config.toml
n_layer = 12
d_model = 256
n_experts = 48
experts_per_token = 6
d_expert = 64
d_shared_expert = 0
activation = "geglu"
moe_layers = [2, 3, 4, 5, 6, 7, 8, 9, 10, 11]
router_score = "softmax"
normalize_top_k = true
routed_scale = 2.5
balance_loss = 0.0182
balance_bias = false
router_z_loss = 0.0001
init_std_router = 0.0206
lr_router = 0.000497
vocab_size = 32000
norm = "rmsnorm"
norm_eps = 1e-06
tie_embeddings = false
optimizer = "soap_variant"
lr = 0.00287
beta1 = 0.95
beta2 = 0.99
grad_clip = 0.5
batch_tokens = [32768, 65536, 131072, 262144]
seq_len = 1024
train_tokens = 315400000
steps = 2766
dataset = "wikipedia_en"
Below are experts of layer 3 (counted from 0) of a mixture-of-experts language model. Rows are named router (the router's row for the expert), gate (a neuron's input weights, with its number), up (a neuron's input weights, with its number) and show model dimensions 0-255. Each number is 128 + 24 x the weight over its row's rms, rounded and kept within 0 to 255. Numbers have three digits each.
After each expert's rows: a language model's description of what the expert responds to; "comes after" lists some tokens at least twice as common just before its tokens as in all text. This comes from a sample of Wikipedia text that the model never trained on. Tokens count by the router's weight.

# expert 18
router:123109129138077140157111149116165101139110187110135176122100158119126102108110097102145133158116132110110099135135166144135139143112143130157133117144094166110127099126101094091122108167097112127113173127142104107120161120137129130127131109161121106144127095108135133116151161153150155120139151115105157157146163189129155141132119126130176147147152138145145166154091094160126117143118158105135141166121103176090092111141163113158106107155093146156175160141158123127087137103161144135152087165123131109132139139147121119157143082126166148122093161186143086153090103092088129120087116121169158109170132124136087152136129150138119157134101098134123146104154151156154108149152165160134147148101136174153143154117129118109101105133139149102155134111097147150135120079133128
gate0:124130145138115146092125154108108095138154148153148154113113155128122147120118128111121128155149142157156082161122107137112127091088123113108089109189117170150119101159178153063102126150101127088128090119160121119147138166107125160156098125115110144146126123132146141131128130089164114128142108177146136107098172137130111111098092108133132121098136129109140126172104097091096125133149154134089110147097117134137158048105128091086116110133148140143106150136162108145131122147138158113163114140158125114103117139110162063086140088142133130134147136112147104099123178133148154107102178126132166166146123153112111159116160133123125142145211139117136157141093112146109137129139141143149109134152090122144158148128122069106097127132133151147132143129177128112142151133109115
up0:127163131136086119137119100145100153137134135117105134153107136135126166130125129115113137172103103114083078152133163141105145139135099100149117155051111148108116100118138152130146092107159132118128118097112138102101099144118091126108159120154126161156089134139091169135147153127083180091143103177081112141124145105120125178118116105139100136112119092166131131128079159096166093126125128132146133098128129119142126152136127158118120128149157147119103108129137151116141109102113139161152095119136132135100127072104126100119126156161127081129124110153153076121080128097090167148149175096079139120174154108124116170138131098117094128143128143136093134084183129123129114143122145174114153178163124154114123135151168152119157136108108149138115160131115112115131150113087135
It responds to: Line breaks before section headings, hyphens inside compounds like off-the-shelf, en dashes in ranges, and the word "to".
comes after: "\n", "==", "===", " ==", " ===", " used"

# expert 25
router:101152096127097099150110162109179106152094158089144153137104125141123106108123108092150104130111117108089112145119156166149127142139167106167125166157064166119156115143147118110096113138120117145125161115148143099144173101136124133133141118116113105081110116134152103126145151127109152113127153126137157174139162160110169152122109112098170163156129147162138155151091114162129130139145149148142140155124111143094097097128157124155117131156104138119142156147151103162113156106165156139162153161140076114156153119138118141184154091112155174141087161165146088153118107126110108131111158156139134131153142141130123137119110172103127152152093103152113160127156147159148093141139154130101145166092121142134165148099130080098127124137149132103159126144094156175140150094137144
gate0:100101112134149181133129118133125124179124133114087100139158134138124171135149125144124076145100074100152128130133126161118106133131142085112114145133085133171121129108149143092129127087138111159109177136148131142098140123148118120113143153119119142107128115110127103127163134161120171089155142135109125104162140153119180147111079147134129088119129117090125119129086101163145145135136214198169118153103113107138126137103085129092154109153095150131114145139117106121141147141150119133135109139109136110119128129150154135114156088129095115123108148151143087127142113160073116086164131154147111089116190164136124144141122125086173136089102115143109132123110155124118103148108125102141143136148146166127136148081132123113139156165133127153147167095118130160082095112112097
up0:102132100116147129165176126115121115114130127119083106117126136124112080144139147084124146108155145083098094148103166193152121094143138146136100107116125124100094122140141156160107085117127142108169156142170151154127103126149135132124124130117103103152129123097159116144131150149158132110162122179135127146133132096171104141125100165139136135092125181142085096133118137127162152156089134144121085087155138131180104132134139131155119108170134146153143162118152135171163108099097136078155063128142139103139101171144160089147120094096088111111109127093139139151124152153119135129113117104123122122131128152130149132112167145148059127133138087111132134134151143148111168131095148090127089146129158152113103169084144111097124087120116096127152125116117145124113126113114091
It responds to: Articles and determiners opening noun phrases, especially the, a, The at article or sentence start, plus table pipes.
comes after: "\n", " of", " in", " for", " to", " with"

# expert 43
router:106128099113108130167090126111145090155123174126129142157121130107122134065146120122134154122133147118111107162167146145159144165124134122152119147159103108104113131130124112069115139118107128162151149094144150079147181108119107152121128089156104083092145129121154134114114129133101178114139146131117151152148149155125146134133104094143178150168167133155178144162091110130155150123149125152116147158104103109108100122140157129164146129113122128129130095145133110175112137097160127132158154146126110081186137098127122143127158118126169141151110162148157079127097135107099127130096133139111138114165151121105118135127119150131136152121108081165089157126152126162109087122123150129121176167092133134104168146072110112068116097119144113135175139137096150169132153130122132
gate0:145111159152110119171095148148174154138163168120121134152162155103165154115141113145139166128159117132135141120090102113077128122110124110119188164126117107175185160137125147090131111138100128133166090120108150116072148116099080178124119134121143149113116112114109136106145157119120094122140108159106100140131125176159126162124136130143173137156140106128077173137141125094167143099136128105159127135123165085121130141104156150146140141140131118171153134125084126120114136125158130122129173150153106149144159122126162098140149169144145106101147134119145116119116157123164111145125099165116155122082128146129125104084135142148123133127113095111130160170159105176158132101142124129136125129159137131115159116127100171115097079130159138160142075110084127127113080105159132
up0:122138138133113146075151150128170120151129116115145138125112101152120106170116123160128140110094072126166109148115139100113101163140135108122114141088171117115110138137110136134135094107160132136098114112146066149121130128132113113138115136148125090134163126137101146104093146124165121098132124154145184097129118105122134105142093119111130184093119165143119121133154138105116109172151140143083118167191117147102140042136142140095103076130124111133112129137112146103132144162140127098121130117112090132109093131107112156105082137139096131164103121152079069110107132111134108089138151139133107152136142142200101126147136126133092092100106115165115066113110143110155142125132103121144106138068157136124113119130140132118104143139109160119127142152125131169122183156135105
It responds to: Articles, determiners and temporal modifiers beginning noun phrases, such as the, its, this, the same, the early 20th century.
comes after: " the", " of", " in", "'", " on", " The"

# expert 34
router:119126085148087109154110150106139109129083143121153157120098158129096112088089106128145125131104120116118135121141125142133103128115188119144133137176082135128131111156119094105121082167122117154121180107145141097141151113119125110150138130138106104102078126120137115111105128105139175136118138131159155167152174124080114162128137111109167141128136163138122196156079111128114097157153145117134131157090108128104089101163164139130123122153102129148113114138160091159129176110172155149150139158143107095159174149124097141154138109116138162149093155166151119144086128121122100146112141147135152126140169128126107142128120150124125142116111107162138141130141139141150081162153132109100141145127144164152169165091111089078134095148153138110132145127098166164145158101170125
gate1:150105150115126114125106110159129153166134129137125133129151128126094110119151107149090147128117160117102139135109157162105144135189165141104092092092148154103114125117124141150158098141155144113092154096155153133173168108057163104112134160153134156100113164083098155110137166134138110127138101139146143146085100155125132126107086131101126105165117096132132114096130147083095127131128113119152110135123141146135128117146148125125109148136093128110153153151072141118152163098100086076163115133119142162141133076157129114161158123150116093102097107146148146121192126180092107111134172128093153087120164101072124159110088119147127109126152133156097124140156129129106119131111154125138095130112148105148155159165119117138125094141139152133139123129150122130127139123175172
up1:093137117150106125136130142090155172115127156114130093174122125116139120107081157148137143126110105140145115108126133107158148132125130133134148131113160125144129094129138161148147148105104093080104124145146109166122159147168152128171076118144122126124159104099130144136094133100141160132123114143111113121152081118147151157113132162109117082100125147104137117107118113154143123111115154101128175129109146144143068142110058125144106113132134096126103132103090047117112106127159095114117168120103128133146129153144183143178146152112108151180114062136086091090106143158143111164153116113136135080140114114112158088119125120142132108097148109144134105158155065119151129150109122085135081132137121134127132166157103135141134117132118128131127144153108132095168127078111116
It responds to: Pipe separators after a row's first cell in data tables, plus table rule strings, list dashes and colons.
comes after: "\n", " ", ")", "\"", " 1", " 2"

# expert 42
router:117144099081067135134097138108164098155097148111146143122110121138101092115109083120170124114102136118099133160133143158144149133105145087148121129158088145105129106108127108125115101128108097128159168123150126093170143107144135126139134133155135118098112106117129139126141154141187146096146142121122149166179162156092125127153075132116155163142142146155139141142113101148129117115108141132116152145109139184109091105149149102129104113159118150104140180164137123158125140088136144137183116180100157097166145129113102180148156100126144166119106151166130095132131124119088129129095134156130125143144163129150090117124117169127127164113097091159124122115162130183126109164129161127111148141107129146154147177119134114107111118136131107095169154135104154174154149100159158
gate0:149130173093139151087112164123136106123086106098156151128121113077161108135109129121140155149128112117155135118113119132091151160100132130153166117129085110172131073131103120136124159143124151066160140112135087100143169109161154156155128166105131128104102140122086138111086117115151086128132113155137131145173131154117117127211088123144129146149159135143082087145097101149108111123122124087132154112151119107130097092135125122116101121105105102114155146135129118147157121084121162130177144140104122131153109147133142120173132094124130149113188138135082137099161141130133153120132111132113110160114150134149121118156110127166153101086130085084120113112142155164178136131115111113116160108129140126121139118115141107128130106143158129144166152161106117197126154110113162
up0:135140123126097124136137147168148123113126134142140135100122153116119137131090150150099156120133077145118118166140105117128100089141104125144162130143148129128125109144122127148136114084102132142104113123091135099084112126129138130130124100145119134136149128117194073153174138137123134154108149109103095135157127128128107160049163113121137121131100109137178124142126169104091081104105119146149142126114117112106103117150172149111149161110139189116156134123125144137150163156155109163105070135113135128065090104109160114124119095164140108154164108152114095125078108126135115123137146148137136150143102085140126133100154118126124198122155137121149143134120128133143134138140105106142136128145185118156122105136103172127099133149154076084109121107180097100160148164172086
It responds to: Numeric values like money amounts, decimals, percentages and small table numbers, such as 1.5, 9.4, 64%.
comes after: " |", ":", ";", "|", " (", " 1"

# expert 16
router:110155107142104121157104137088138102144083147120138134131122140135119095072117077117143132119109117130118108131121142163135115151116201097152118127167089157105130119149140103092118093153122106161138200139146140094117159104138122121138117115129118098075128113115126122132133123122141144136155128126144140157139168155080136157134113119117169158120145158136130178184101107140109103143160146136149166181123108125083063109138171133143114118144100135119136139141151100176104154110153167157149142155128105071173160147138099129144134087114139141146094153166148124138105130121138091163137151151141135132146175114157095121123136154130109156125108128187124119137126129167152087148129147131117144149129143132143152150107135119078143115135176131125150151147102148158151159100148129
gate0:117134104092112150167093123120163131129135158126154108129129114157121145138137080110137144155120119146105132107110101116082127104100113101092104115124141144110075127142086152127077099120125114159082150092138094099168158142124101150161142137167134120135120098154148155100135106153124154084125104121145096120105096150089122119110099116141094145100131160166137074129146139118119100126162095147081153135162121116138120146137143134119118121123143097126095069133087153131084104101135113106163119164100144121095087118127118108163141108138159129123135187135149170159081098114140158183128121143127136169092157116145147118102118125117120131116145131125108087159092106124181163167126103096142135157119111126140162146137178127136119097133095104126144153126064154112124121131112126
up0:142137156113146175190099122113126161133141103135135132096149135133064190099150094130124137132134103113124129130157130106101129135126138147111126114107123156113139097128151114116109138120114139144108169129130085113120133136126145122159128126161131147116122117136127121081151093100133144122121101123132099125134126130110136127120080130124101125127120129162199078125133163106092134104154120139158146131140131144183147131200102147178146094147153107168087121159083113144125155116122106158166140146074123117097071105145130119188089109105108150144127140131131133179134130149149152149138110125129091136117135124130166138129115090126084121155147116136101123135146133144177171155150112056134141155164133141169072121177121141107148109106140148097137134124095146116148111134162108
It responds to: Pipes separating numbers in sports and stats tables, semicolons in number lists, and the article "the" or "The" in prose.
comes after: "\n", " ", ")", " 0", " 1", " —"

# expert 30
router:113125117098093119147092145109163092158111141102137154145117157171089084108116092115144134151103118125097127147169144140150089150095160112155118136158092152103163097135128108126115112152117099163138150095140116082140146111154097106153108117161119099113102096099136128136160135155147151109148130105146153158155163161111125152121101115112155159146162132145152150156106101157101094122133163105143152152107121166106091100151159150167103115151094141134138144142163097155099147111160142148170112158124104089161148143098096160163161102121159152136110156154158099143104106121103120155102149139140163128163152124126094112096127138104120146161098119137115147112160148142142105150145145151098148158104118161140156160113087092103111110130118105108156147154102167156140151103165157
gate1:143122126079125154134153167124118111098098119141157134157160120139080122121124139130128111140145120174091081114179142119135092132100136128154110143145135137082166163164123129144179096126121121110124135146127129120116098126097134141134143079122106147144140144143101113161116120135125126144139147138088121110140124109108134105136127117138155128178126170181106139163127125096085103138118120147142171116151164089113075094108151126138102173120169102144178116120145092119135132122106134131146143207156111114102123140080159131145124123159121129125169126110125119115123104162146117134121161121111096193136170126133141135124124124102153123146092134107148163148149134091127095141142105174095139106134111133142107157157095084107090156109144079127150135126119105138101134124207088
up1:173146111131164124110159136110100099108113096117169133152160105116113130136130081110108139167172128146115134143148143126101109079104125099112097126156138196092160115147142082153136146145139119100132125118168133108077131124102147145142148112114119094090115082121115131132120129151182100118121144125111161113143132145175084153157170119161122093132119122154130101162130099098105104163100127123153126144152152110093103113127114108136113126130135076145136113109127107099160132129099157145138151151198105117156109118145108112157099144139139139142161141117118180120163119134159137186122144142170115183120116154121178136128106136144105164151125118137135146129147117129084109114120116113133147114165122120120131118122133069109079118103054135089156119140133102152136119132154109
It responds to: Numbers in statistics tables, especially zeros, plus infobox field labels after a dash, such as Position, Label, Height.
comes after: " |", "-", "|", ";", " /", "N"

# expert 47
router:130120101149072100143103139132166106131089208093119120112108125109122087071098113114166124107110135121111125149114152160142147162115139136148113142145120143120135106142111076090128107138072123134094181123151118078150169135135095138151148119141125073112115108147151128114134177143120167126138149095126162139149139175136151134115137089087149120130147141119149136172149130118116126127120147083115128161090136142097081107130142167119090096155119156127150151119145115130082164106164151156144125154108128101167154096107111165133168135125153152154096142124149115160104104139092115146083140171129145117167143101129099147105160139120101139125112124143124115115160110135144111185129131148119160135112120120148159174090125105107150123136117072134150129127120127118152134108148132
gate0:114132116139106095161110112110218140118157163120167101130125146100099137170198127143143103115087140107111116104088118108127122144184125109137151110121147134136133134126156125135150133086106140136113098141128130104119155105070099127149135137162115099177146121144145101121093137128092100157138128120110114169125139143132158144165116136101113120158178136113152134172117090128094138103087144123091114131130159166174123127147101138147123095076118104125138167146145122118125132113142107111116166128138103155106136115138118101138168140096143098138131161118135122093153128117121122145086125145110122144109146178104104159113143152185145073179125130152112125106129168099165108134101092111133138145144108120125130145152127086089143080148096127121091154106119086156108130115114120
up0:122148125128103103135135162128138151175147136151150115110151104082105133084119133137135109109099119158143153091122105107145120124139090109136132134108133133142116139139137105094112138140081131145105148127111161114159099132108127167115103150100137140175141157165137100142099105125149137123092150118125112167117140129100158142135151108134131099172158132085146148141196113140099121108183115140107121149136120115130145113144086186128110129164106105117113154161107123079145178121105107086146124134143151110117161158135083151155148143101145097128120131121070150160148096194124129122142172183113098054127116114112094135147150114130151146102110129186118131094117130102146102138127110131150102124164141119148169177132120132135129104164143158172096148099131113158128122134147108
It responds to: Line breaks, == section heading markers and table dividers, plus last heading words like details, History, nominations.
comes after: "\n", "==", ".", "===", ")", " ="

# expert 44
router:124129087124116154164112164116143086177110143095146141143142150146101103077135099113136157126108133113105113141165138122155146144107157125148112143204126159112142131112099094097154074130116117162146138130142128097137147103129116156147137111150119070093115107109158176122124137151123162112150128115122136138154130128130146136105100113112152136142157136130161139163089122159141142114139142129144112160096071131123094125142158123136124115130129141117132114115164079142112163084157163159138133152151119101152154136102100167149174106156183157139076142170178116130119128127089126113096131147129144146146143115169128109125114134110120142127081096190089153108145149143118084146139118133117161193091093144147142157095135130088111122139127116125170146129105142143148140110111146
gate2:151131117139120083149104151078140073171138145146177157103135139163107149085120126120135142117117129126128144132092083131143147136115114131077129138161154123122136110119095125137160097119111146134144109141152118101146155099176147126135110135130088088138120139127089143107119106152138132131143164179127154128103138174162110146102180098139104150086178114112112136093123126142154118170129135154128162125059111066128098158115164085121102108134131102126128095116149123108112166163137118110158108106143140100155133147121107121097117130135161140111128125114153149120110180173145162159123136119124098163148123105118144105124155097128134147139113075140111141162127144119170149119173154151103151159113150124085145103127103116104086167119118120128149084117111142105160161135101164
up2:114117151115109147159130110123112146109130121121105104116134147095169110167157129098115171151158090120155137101183155122095092101121119131140110107115109158130078097134155106095110166150123129115078157138090111123090102143074094132129145131147136186078070105108121116156156129111078174139085138119138126147152142102110143093140124123120138109156127113120122102163116145110134140122130118095102089139160148091127118102133124129104162133154099120116146150157086139139125064110141116168088149115110126152097106117142140159153101120109092137121126168155144156117114135103154077112120126114099153096116134159140065128133176131102088142078154161096154138127103093101092155158122128131140100116131152132134118151099133157135169124142137136128142123139114106151114129144129098
It responds to: Common nouns after the, a, his or ordinals in prose, like season, year, team, number, sister, album.
comes after: " the", " a", " The", " his", " an", "The"

# expert 29
router:120121118093114142154104138139143074181088146080118119149159128124109105108108108105124154122125102105136120159146130135148124133112144104157140156160119164126127118115126109118153085160100133159128132134161137123150173124133139145117110114163136089108106124126125122123133154142146155090118151131104153165156164148112150172124090142133151139167142128144151152160119095149115102127142176115137130140084103125104095119148174131185099129157123140116150138155166110173112142106175124165154101167110117095149126134128123165165137081135169132147091143136150102145084101166099144110123155152116148166163131152140106150146106133123110158091108108129091155076177138167125106158158141139096158194104121120163124151100106114110106130149139120116161140121104143139171145084130134
gate0:129068086120148120159071153135166121135142105113127151128093121137122130164141118217141180096087128141129090138111143103152111137114155151112158142125129175116121103087113121125143107099138159120107101156143117110103151147131145114124133133146097099151094133142118140153135124147130093137108124111111150157153108101164107127081082096145170152116149122117061163146109126177129118108135116093090159113093139153096065143082153135134155132118122135146114102145132109152123080105121139104115114129127132126133113124139155114130140157166135117079134124130156110103142156150094151101104095115156165098152128135122141161117134119146103120070138151149148172093142121151153137179114161147123151128126135107091107101102153144133121095123115131136101128087107111139131093131085134
up0:116089100146092181098128103111153106148116094150159168159121141171146145131148106136133147104177161160100138110152145070114094131107172127153142120111119124112099126089127137128148103096107106128121104120156119135125101126125125105141103143128127127160064114128146103149160141114144130116118113122130152140154108107153118156125135100085124076110138098132120166148110156126119064096107098138108141136178108130118097101091127117142161125139089112124102170134157125152139120138145165098109106117158130099129167168120111135091153167194104138118146142139111119133140165128139129086117107138136184165096130138131109145088124146125132140120111111152091169120133110087112120108112135167111169124095114147110119094142120163090115162096157140139121134163115134121131094170167081
It responds to: Possessive pronouns and biography nouns like his, her, family, daughter, plus the dots in degree abbreviations Ph.D, M.D.
comes after: " a", " the", " his", " an", " with", "'"

# expert 45
router:087120117144077120148112162125150127137115121097129164129127144136089111104113131100136127121089115084094126138127143129124112180140173091180089154164084156112152143120146102104115096167140130145137163131181115121124146114141121122130119119144109107103107113127145131092155153166158163129140140119157159160143149139104131182127113100116172156150181125178160162148114115137148105123123147091165132159121117151123118092115170141137097146157116122110146157112138086157085149100170163127163137153123129123145145138131108130159138123141168176136115165169148099152091120128099108148109123172137177114116139141138103104126116155095123125116084116128117150102183150144134088151139127132093132125082134148160148166087112116099121115131157105148133123139109139127170165123160146
gate1:110146106151097139134103148111150196141168096122117153127123109126116119158090097146122104115125147073124178069148112108117127137133140148118096143086132117148142102143100083132149108144099109117104141135162100099140135093185087165132126156134145109130125098092107123113141128152113141157102109086132104156100072087136153103146110124143179119091118131158075152115109145140153117130164129091083131165095107122161166127088161133150181128108119107115129105152162103143114122115125126131118154133129100113169149171136130122122122090157185145122149127149126145132160113129103147087075143111149128146088114150142120163122118140113150137101176122116116155178124127106107182133142112126128145144149140114187130158130138136131121151131145092153120133118137140137157127151115145
up1:156131114111109115146083132142144161091156146136143147104139121098125153136111069132161141121093140125149146156085153106125092141053120089150147110158145117093156134141124145165130133123127121126138153147156124081108132128132126139100138126147119196107103165151132120116143143135147114108132122130116131122111145212132139121139102136110102176090106149154101103108124164144146112098147101134124107180115150118113131147143125113108162141113131102085123113125099125133105102097105158135177145125143123130114116187125130110092115147101159173088132143136127114110114135087125137128126094159084107157116104103110105079109118135155134110152098105110123131106150085123176149100188121182160089130128184113118114112110166140095095144135128113126134118145145126124124129098126178
It responds to: Colons after infobox field labels like Starring or Genre, plus naming words such as called, named, by, quotes.
comes after: "\n", "ed", " =", " known", " name", "\""

# expert 40
router:086138113100110135157093150113152095158104168088138158126104129153106101089089098101129134167105131118092121154145144152162125154103150121139112133145101154129142125127127096108128096134112095143119153133148143097153155098140108120144126134164113099110130118122148148105185135140131151116148138131116154150159163159110168157104092113092157158145143150155135155168111099145113107130117150114140137158092114158098106118162168143140116107149114154161141163145158116141093154104154148138156130159120120106148148131115095138160146088103149159126094151141144108157094109094106100147101131140144157136147168146128116117085141155111104134129089088158114137105169151157165105162141165149097154170100152177152150162102097098115105109129160098094151155158101150148161161107143136
gate1:097124152111100122148122142108114113178153141154134157145126141132153133094173114114144145151129096125106116150124140112092173134146127134146132125117139123105148170133140119143100113109068098159120106103097101145122141108156152117154091129150134099148165104112110146141174177144138127127126153139178146170163163169123131107166169103102150108079121121124126094128134133137157137124100164115125159097094117136117138128126141156150122078086072148137086115145154152121076134123115173155161132091123109130095169104146141157101113125129113144122081104157088104107107117142124134107119115133134131149160112114166137121154101111164124153133119125131137096149178091159176122130121168144089120141125156151126122165109062153123109154170139150141137107147166127124160122139136182
up1:146116117142121129172100130109119170133121149156130128105091158062108089116154111151113129141129124143131093161151111100125118133109145093079123127124183150134102132122156124112125126132108147140117103141157142119102151115130113113156155172117092099108157118091131147162155122141147184095159172098127134130134106086142086107106146074095145124106124105151101119113143121126111116119126132144181128128120154146127123096130119153087159116165110138096140147123157129124109106112150159119088101107121156105108152143152147120109135185095133107091122085110110143144105166159086102101115137145138085155139118097119064127103155141113134121148104153135135139127106123107159161128123151127094133115142138089123172129098081177139120133156094129177167107130147178127137113152072134
It responds to: Paragraph line breaks after sentences, first words of infobox fields and list items, like Total, Native, Coordinates, South.
comes after: "\n", " |", ".", "-", "==", "==="

# expert 14
router:120132114139114100144125145111178083171098157125134141156127110153129096070111109096159113126118120113112116167152135165140139123094141123150118108148096127134109119089126088107101135132082125135125123112156162094140147094159142109113139103114128115077132129145138163131114116150122146114169126093131163132137167176091100160121121122126147134156148149147153142181131112141143100107125153092115163130123107132096089108173140136150080109135106137155161147135134090141095156117141145142146127142143125098158196118090086131124150093124208146124092158140150128123097118148111114163132113158138136132156145137109125094132137153107125157122115099145122121079109135138139099136146159143125165134096142162129179135111108072097101126145139135121145167142100175139143135083128178
gate0:151123135135118110152147143100103105144096109127172071150105130127110121150164179147126148141125133127115088067114120153152127150143111163116156180151106146139116124084116110169089173112157119114162160117191104150109136119158134167111123118114154180131121105149144125121143139144134117104139111121131133135129146101156163132109143160120116160127181110123098159099195107159107122136115114134140136112133112121108137095174105087146112117154155148128125154084127136149139119134127136158143125190119150109145125101125201149087144112102120141173118130125085140135164135164125099173152167182145101145147121162146103096101150121140125145106121108159159134090136125114120126143141183146158139127085142154136112108113169124113111116128132146076139113105139126146109141122118126
up0:154157145130142120175166178110137122142127140117150126114131106134123155176146141169165133182098138122108121071081120162176105160157116150126161125149088120132124102077120115170115161110125116120139175130134099166117109152154114145107168130128131166121153094148105110125131121114146081102122166153137111140116149151134135139131164159137073147108156113158110182109143110155097149102114124139176134110144122143083148100158095112144096100155130150157133135113142142133116176106129115150109122162140149138159127093107164125120141090097129111152126132094101129143099148121107106154148169171158113119142131172134097090104156138141138136126109088142143128058103110099133120102144172128127127106119116146118162097104159127116101147126131144082185137100128127125112138136132121
It responds to: Sentence-ending periods and past-tense reporting verbs after a subject, such as called, opined, received, released, plus sentence openers like However.
comes after: ".", " was", " to", " and", " he", " He"

# expert 5
router:090107116108108101150105138093167119129072173093110150137117140127104095074116125132122153129115096098095098128120192178169139176089144126182088132132132138132131115140139080104125103143095095105130176125130137114163184110121121121134122124158122104105138149122133118121153148147129174107173150121116163159162182178120156147135095109114143147149142154140120168147111129120116121133113126104124126162114118156108087104144144129127120106135134131137141123140148102128105138099167153129153143135112146112135120131111133185141141100094140135134121149181138114167129117127135117148091136152147121106163149128115109129113121113123112157126069093131113135112159141149137106128144162158115130163077111179141125186093096099102120119110160118148158149150122169149160148086139132
gate1:076141137156121115131124143119138132123128110129117154127108142163189103153111072090140107101084134133154091082114137159111152184090125131155145152116108124125089103123149136107100152119167128147117164086112119123129142100126108125127081153166117119130188135099137109083123147154096126155156158133068157159146129146149082098122097151131154126117093109152128092090139145173145093131094130133176100156102107143103138102093113147089127157112131135127122087111157124122137117114134135184170172120112115154148119161116076161110146129103109128110151114110121108132125151127130122171120128088140151098113146073120097096099095076132126121123126148131099144162130132159137122099134129134118116149136093138123132153094134147091102104136091156110114140140119148158112148146141129
up1:132128146086111085124128148128132100117153098113154120103178105066128151118117171113121131141143108130117188142117125081168126122211145168127133092140151144132152130122101084144151110117096146128092124158147138128138102116110152094118153108087173148094093097149102151117153125144127123112130132122161124105147145121130117152114107141159126125142126148125129104126108106107085168176152107146122118116137118136132125136156147110147119123136091141115128158153102138112121166161105147098082106108147124123114131100113162093170135063140165106139096163145156147146141147168112137079140148159120144147133144152117139168145182156100137135154107072145148127090128166144098134118128122133149133105144150082135117101155148115162164120117148131129146143106161112111165063142139138
It responds to: Line breaks ending list lines, table rows or paragraphs, plus quantity words like two, other, several, such, more.
comes after: "\n", " |", ".", "==", ")", " ="

# expert 8
router:136168110100127103143125149126217072125079149129130159138143113138116105115109100139192120125088089118078110126145151156161107159104152114155092148146131131106134090126100090128112077144083100126141153118138126124146170142146121132123137123134137131099118124138103136155116134159129146122184138146127126147139144172115144132124139106131134122134145160124175147147107111151122110133124142119113169169130112133119076101131148142141107097152147154146161148139142127115096149100129189137137111151135142079140170137071146187145131090122158166128100142164165116150124110130114123162083135132135133115124140129110111102118136136143111129137118100146100118078115151136153098160154143156109146123114118161154160146086120111095131132130136109130172189138104143129176147092155147
gate0:109113136119088141118123139153154095139127136153111112144136125095140128137162121119167169137113115140153093101114134082100128152128136148128143141150162138136123132079119169117146138128099157160143169137105168115136148143136133144138118114127177104149109120125126151137104143149147117120158093127137079101155138178173100091120125105111158081112129163147156100173149134146091130136133126121092149105131090113084083143136125129109125112163147139120134125140130099121137165163097142147095119143171113132144161121147119134116096093135149091133087111162150149088180121071109168118138127177117085121088174087146116088184138144171103111125111089142135111133130104144137165073162130109106136141089163173099139123080134121119113150109132104138138127132112111106165111146112139
up0:103102135127131124142120109078158122120119109159078127172075087123171160121090146099101158126106113115151143101130145131132144138136140106131126110153128135138149147114105102128086119113095126124139153118178104135092126126114126137136156124099146102123151121175129112149120126125112131134097138169120131125122161133127137135137158111083102103106122126097166125109185104166172172165093156126125120122094130140161146142125119168166150131150203124174137119135176089122115137134130134089126182105147085135148121160151137145112125137119201106109120109138129089136158149130091123118108117132121145134152158151150151126138103096111127120081133099130070120095153100161120102088186126113112088098115116126134110143087137094178123131140148117102129122158132151097153096122138103
It responds to: Auxiliaries, pronouns and adverbs in running prose, such as was, not, been, they, and -ly after sentence-initial stems like Previous, Traditional.
comes after: ".", " was", " that", " he", " is", ")"

# expert 46
router:111143124149103121143116143105154077142090141115151129131131156156108079104127126097137122126094106115063101137145177132168126156139155074156107128144095153138106127122119113139112116141114120143107166110170142105135142108130113131140161091132121093107095096115162102119122128138115148127170127094159139142138152168087142157122084127100177125133163114152170166170116104146123118120125147126125147151129114151095100105131153156179098117141122165149153150152138119148101155081147152136167152161109140088158157113114110146130159108131149155161108146154154094142097097113091106159127141155127169130151173118158122143129143182118089142135109108146101149106138145160123074155131138141105165146109116184149151139108110128106111103163136105103144149139112139154162143110155145
gate1:138117139139109114082114125151107118157106118134147084195135119159120091100152177164127144141109144099158105144177138158094105138150120160109136131128111136115127129130124115125094077140138117146099126138114115135136124124145166119097145110134089099136119162104077125131137108147121110118128111094137152112094152114125153122160085086123125140122174144133128146175127152091136112149099148136094143146159155143147115105101148175146104157122126089152104125091166144104109104142151112108070169167110130090117123154138134175124111131170105148125122163131114146091138147135111122130096101102113129085135107091137135124147103111170133108139108109111154154123146144161135118154114149196098132164148111110171081114115102099143163138125109113188097148139143079089162137126151126
up1:122137135139149154122125143133136142115114118098096131132110116123133128111099121081097131100094142141110150148148131137086081131144056151165141121117104130114135173130108113126118146114108143085121140109094126110131120130158153115084097119133162084101085159143104116101113126108146115144119076109121148158138125137106119163127112125128106166161112151103116105127118163173165150135121123102102131101141139103122136140137096088202149153145130131091115178150101096114157127139168148123134108121185137108111127151128112125102103144100145136102102153116122121120126169141091139108102110126172116113117151058099167159202142141076115130122111108147115160135141175105142158138175167137149141092123121160133134092125135132150131109181077152125120140143093117125119153110114154
It responds to: The word "the" and other determiners before superlatives or ordinals, like "the first", plus invisible characters in coordinates.
comes after: " of", ",", " is", "'", " as", " "